From a checkpoint of a small mixture-of-experts model trained on Wikipedia.
Experts: 32 experts in each of 5 layers, 288 tanh GELU neurons an expert, 2 picks a token, a softmax router.
Below are experts of layer 4 (counted from 0) of a mixture-of-experts language model. Rows are named router (the router's row for the expert) and show model dimensions 64-127. Each number is 128 + 24 x the weight over its row's rms, rounded and kept within 0 to 255. Numbers have three digits each.
Before each expert's rows: a language model's description of what the expert responds to; "gets" lists some tokens that make up at least twice as much of what it gets as of all text. This comes from a sample of Wikipedia text that the model never trained on. Tokens count by the router's weight.

# expert 9
What it handles: Single letters or short pieces right after a word's first letters, such as at in Cincinnati, h in Aldershot, it in switched.
gets: "it", "m", " s", "at", "c", "n"
router:123145106107176114139127164125119135133153109127171125103152115144137129133123138104108119075119127134140149128177105097125110129141096154147107133105107155089088130136137144115160174187098153

# expert 10
What it handles: First piece of a split word or name, usually after the or a comma, such as sur(vive), al(-Walid), Min(istry), det(ermine).
gets: " g", " O", " C", " I", " E", " G"
router:100177125133133157122110107156113124140153153149135150131167143144115139108108130076177168193109150132126119121118115142098113161123169144103116111105118109109108144137130128126094166112119117

# expert 28
What it handles: Final vowel or short endings of names and words, such as -o, -a, -an, -is, -u, e.g. Fect-o, Michig-an, Saltill-o, Kenshōk-ai.
gets: "a", "i", "o", "an", "en", "in"
router:147101097116074137165120139137106138148135112138149161155109136144151175128107116145109124117148121169128166125122137080147148157098135113116104171128126084161104148121073121163167136110201144

# expert 1
What it handles: Articles a/an, copulas and auxiliaries is/was/are/has, and prepositions as/with/by/at that link subject to predicate, e.g. "is an", "worked at".
gets: " a", " was", " is", " as", " with", " by"
router:147116110084121176089139058150158140135124116174122136101089128109170138140162148155109196118102141145113153134138091128117114075165138149128158116121081152160127126130125149142084113085163117

# expert 30
What it handles: Early word pieces after a prefix or first syllable, like d, ad, st, id, pr, comm: Interdisciplinary, Traded, Amstrad, Eskilstuna, commemorate.
gets: "b", "ad", "f", "d", "id", "st"
router:130162107098127111124098116138105064103132103152137108112144099143115110124120164082153072155134116122152128108115165139112117171151119132107108130145193124160112080123120131092136148149151143

# expert 14
What it handles: Subject pronouns he, she, they, He, She starting clauses, plus word-internal vowel pieces like ee, re, ie, ra, e in names and words such as w-ee-ks, R-ee-ves.
gets: "e", "re", " w", " he", "ra", " He"
router:156130125149146129150120130124135108109100097135086153154127150105140162102138143105150128120098118069104126097069129123120135119127166103096098124154138145126110176121069151109093159133156152

# expert 25
What it handles: Short inner pieces such as p, le, us, w, om, x, often after one or two letters, e.g. attem-p-ts, ro-le, d-om-estic, Ch-ris.
gets: "p", "le", "us", "w", "om", "x"
router:091161128127146147096114091098137096147130125113071097141120109164109140124135139119131151178088114139137101182117119126136101115134119079104080099159153120117134127158164133132146149130195115

# expert 15
What it handles: Word-final pieces, mostly plural s, ers, ors, ents, also y and ing, as in dogs, Doctors, layers, pregnancy, wellbeing.
gets: "s", "y", "or", "es", "ers", "ing"
router:170161146102149159085138160121127130126062076096162154092087143106084103132139119151113130105140114081124135144117150154098113128098147145135143118128109171144134144141135139124159126099145146

# expert 0
What it handles: Middle or closing word pieces such as al, ol, ber, ver, per inside longer words: decimal, violence, Robert; also standalone for, an.
gets: "al", " for", "ol", "el", "ir", "ate"
router:114099120126154107143123169164127184116102156155074101137120151148131110098105110119138124135148139166119134124149146131066110092143115137125136100078107129094130107130089095092128143122131115

# expert 18
What it handles: Articles and possessive determiners like the, The, his, their, its, the possessive 's, and pipes opening table rows.
gets: " the", " |", "|", " The", "'s", " his"
router:160106145089122165150131142094113158135112127109110153172148148101139152165130129168127134157104137097128122134088144130128116106155138100106114183109125123132105131133153174121128132119096094

# expert 13
What it handles: Inner fragments of ordinary English words, usually followed by a suffix, such as Rev-iew, ass-ess-ment, desc-end-ants, empl-oy-ee.
gets: " v", "ov", "ess", "ow", "ain", "ot"
router:139069150189104157172133142149128181146122156101123144110161110123104125130134142127165077129153150131108143165130135138116158108147080093148158092125125157125102112070140096096171107133107112

# expert 16
What it handles: Commas after dates and places ("July 21, 1981", "Shibe Park, Philadelphia") plus in, to, from, on, and month names.
gets: ",", " in", " to", " on", " from", "),"
router:129117100078123107134135157112133087133159157115125127154129119157145153169138103152091131148146125104109095128118078087127089101153103141131124102091146115140126144129082133125145088144124105

# expert 7
What it handles: Opening parentheses before years or notes, as in "Wimbledon: 2R (1979)"; also single lowercase word-start pieces like c, p, v, k.
gets: " (", " c", " p", "v", " P", "–"
router:090113136131140107132155127103127144119159110138125142151149119141139133094118117119140091096161176121149133131130126139145117144199112135108143135103114122090158116159153123094115145140120142

# expert 20
What it handles: Word starts in infobox fields and biological taxonomy lines, often after a dash or colon, e.g. C-ucujiform, Cr-ambidae, stat-us, R-unning time, Elevation.
gets: "r", " S", "-", "N", "S", " L"
router:127132136144164121105116152125143098153127134136158107162146093123112149134176142113178116084145113124141120098123093141123106171136154125122185153079140118159123138150133128132080137138116159

# expert 2
What it handles: Numeric and tabular content such as coordinate symbols °, ′, ″, table pipes, %, and semicolon-separated score lists, plus first words of place names like United, New, South, East.
gets: " A", " |", "°", " United", " New", ":"
router:155122144144160125101113130123113132135148136100143143122114109117122124160142128125111127174156126116086117113115146191118132113148118210165118147104179154103093166136115094151127137159103161

# expert 29
What it handles: First pieces of lowercase words split by the tokenizer, often after the, a, and, e.g. f, d, b, st, re, ac as in d-enied, se-ed, Leg-ac-y.
gets: " f", " \"", " b", " d", "ac", " st"
router:126126149081109137135160160081056139134147121157137114145123093174120133134150136104159110115141139086140138114127110157179142158074099130122158132120171142155148139094140117103135112110128123

# expert 6
What it handles: Column-separator pipes inside wiki tables of sports and election data, line breaks, and closing == or === after section headings.
gets: " |", "\n", "==", " ==", "===", ";"
router:081148116098121145163165124144091122130148092078155080138116129094113074155106090158132140146122133153113102145119153117129118099105126128108096060144107154128135091135152179148173087158107125

# expert 12
What it handles: Line breaks after titles, headings and list items, the blank line after tournament-title headings, and year prefixes like 198, 199, 193.
gets: "\n", "-", "|", "–", " 199", " 198"
router:105133114129131104115125091111100181132123140100128106155119148120161145117141136129110161179137123107125092077128115087117141144155134126100089141133092084093146114135127106160141120174152108

# expert 22
What it handles: Digits and number pieces in tables, statistics and measurements, e.g. sports table cells, areas "39.06 km", populations, coordinates.
gets: " 1", " 4", " 0", " 3", "1", " 2"
router:128126169146136195134118126123191125137147117128131099149113183135117088113130091094110166122106120168079110112161121107117152089144114141162139164101176104128131142114089127136136158127144130

# expert 11
What it handles: Derivational and inflectional endings like -ed, -ing, -ation, -ated, -ition, -age, -ity, and frequent words like also, not, time, made, released.
gets: "ed", "ing", "ation", "ated", " also", "ly"
router:170140102142143151096131117153178135106119099116109138120048122152171093145112087141089131121125111155084144121103143107110167119129110165173115125132141145176152155102155141140153166118126120

# expert 8
What it handles: Sentence-final periods (also )., ".) ahead of a new sentence, and hyphens inside compounds or starting list items, e.g. runner-up, assisted-living, UTC-6.
gets: ".", "-", "as", " it", ").", ":"
router:093134105136140117094133143152116079099127118114126129133111138119131156127109105164156130103128114082105109136186107168138094119090091112143112115168131118152114140134133102127110106131106118

# expert 26
What it handles: Two-letter syllables right after a capital starting a name or foreign word, e.g. G-op-al, H-op-e, G-un-tur, Cal-if-ornia, Sw-ed-en, Zh-ong-wai.
gets: "ri", "un", "op", "ol", "ay", "if"
router:147137098120153087169142128135141142114143181131107143139135132122120121124103111070166124138169100157128128137138109157131119143127152132110096138147141102143134157130164119131112155098161087

# expert 23
What it handles: Colons, line breaks, dashes, and = signs that structure infoboxes and lists, plus labels such as Born, Location, County, e.g. Founder:, Genus:.
gets: ":", "-", "\n", ")", "=", ";"
router:147117089145160118069164110082116110128102171111138152125120115109167170104118136155148129094087098149128114135102116118143148106117109131105166157103110135134139155173131114170125127097115153

# expert 21
What it handles: Single capital letters or short capital pieces beginning proper names and capitalized words, such as R in Ronald, B in Boat, W.
gets: " S", " M", " B", " R", " T", " D"
router:130151152129102141151125122146141155139093140152162161124129142100099133173133127092127149108172139135139085092127123128195116195111160143110142130149133123138143124134123159115104112135115122

# expert 5
What it handles: Word-internal fragments such as t, et, er, ar, ert, ier, often in foreign names and technical words, e.g. vol-t-age, symm-et-ric, Frankfur-t, winn-er.
gets: "er", "t", "et", "ar", " t", ";"
router:100178154142099132076135106105161144132139121139142164108133133118154073095117088116113167161061152125135102132151160127139124104082118085167090125146099150136175144133130103138105109140132133

# expert 19
What it handles: Consonant-vowel pieces like g, im, ag, ak, z inside foreign proper names, e.g. Yak-im-a, Khashog-g-i, Yam-ag-ata, Piacen-z-a.
gets: "g", "im", "am", "ig", "k", "ag"
router:070087137132119128181123177144127150120142160144139087153176125106115119102113172123129130087152148112123137165148139150132120195126109139169118161154088135106145107130147162114125103100114100

# expert 3
What it handles: Word-final suffix pieces ic, ist, ical, ial, ent, or, on completing Latinate words like ancient, statistical, director, agriculture.
gets: "ic", "on", "ent", "ist", "ant", "est"
router:122149134136055120168173128101124102109133160135165086113127129077171086138146119131130112135070111106123135128143142121156199138162155153108154146142118144114127125089151115160112108145107134

# expert 24
What it handles: Empty spaces in table cells, closing parentheses, % and whole words ending names like States, League, season, Party, years.
gets: " ", ")", "%", "}", " season", " years"
router:144106149136106105121113135128121152145083109100159140113092108153118139167122175113092162142075161139143164153131151144108145120112112104140162123130142141169098117120127130131160133134110135

# expert 27
What it handles: Final syllables of surnames, places and words, such as ch in Birch, ley, son, ton, land, ster in Manchester, ry.
gets: "ch", "ro", "ly", "el", "ge", "ry"
router:155152103159131108103100088136155120110113089122093122119144126174093156117153129124114105115126116131140152108094154118111158137102137133140122107130134113118166094126098124087114120163113110

# expert 31
What it handles: Capital letters inside acronyms like IHSA, SMA, BSA, year tokens such as 2014 and 2019 in tables, and ordinal th.
gets: "A", " m", "C", "th", "\"", "S"
router:130121141165134124161119109120176122113088170142103140094109119134137117150103125056120121100132098145152145146129097113101097121126128114172134135159144086104111120106138145180144102094125118

# expert 4
What it handles: Function words joining phrases or clauses: of, and, that, which, who, but, or, e.g. "a handful of", "writes that".
gets: " of", " and", " that", " or", " which", " who"
router:151165127138128117103122150111117145128147119113118110132176179134143188126128140140102160156103148144141125135153121129163108068091165119105115075128145123168114111112060146125093135129081139

# expert 17
What it handles: Final pieces that finish a word, like l in Girl, ack in track, ted in fitted, plus short common nouns and particles such as part, team, film, out, up.
gets: "l", "ed", "ack", "ound", " part", "all"
router:154090140090106097136112046161187090156161138109088134104142122102107100149157120143130119151146148132155143151122128110134149204137141132136178130139107137109139104101162135117134125113140148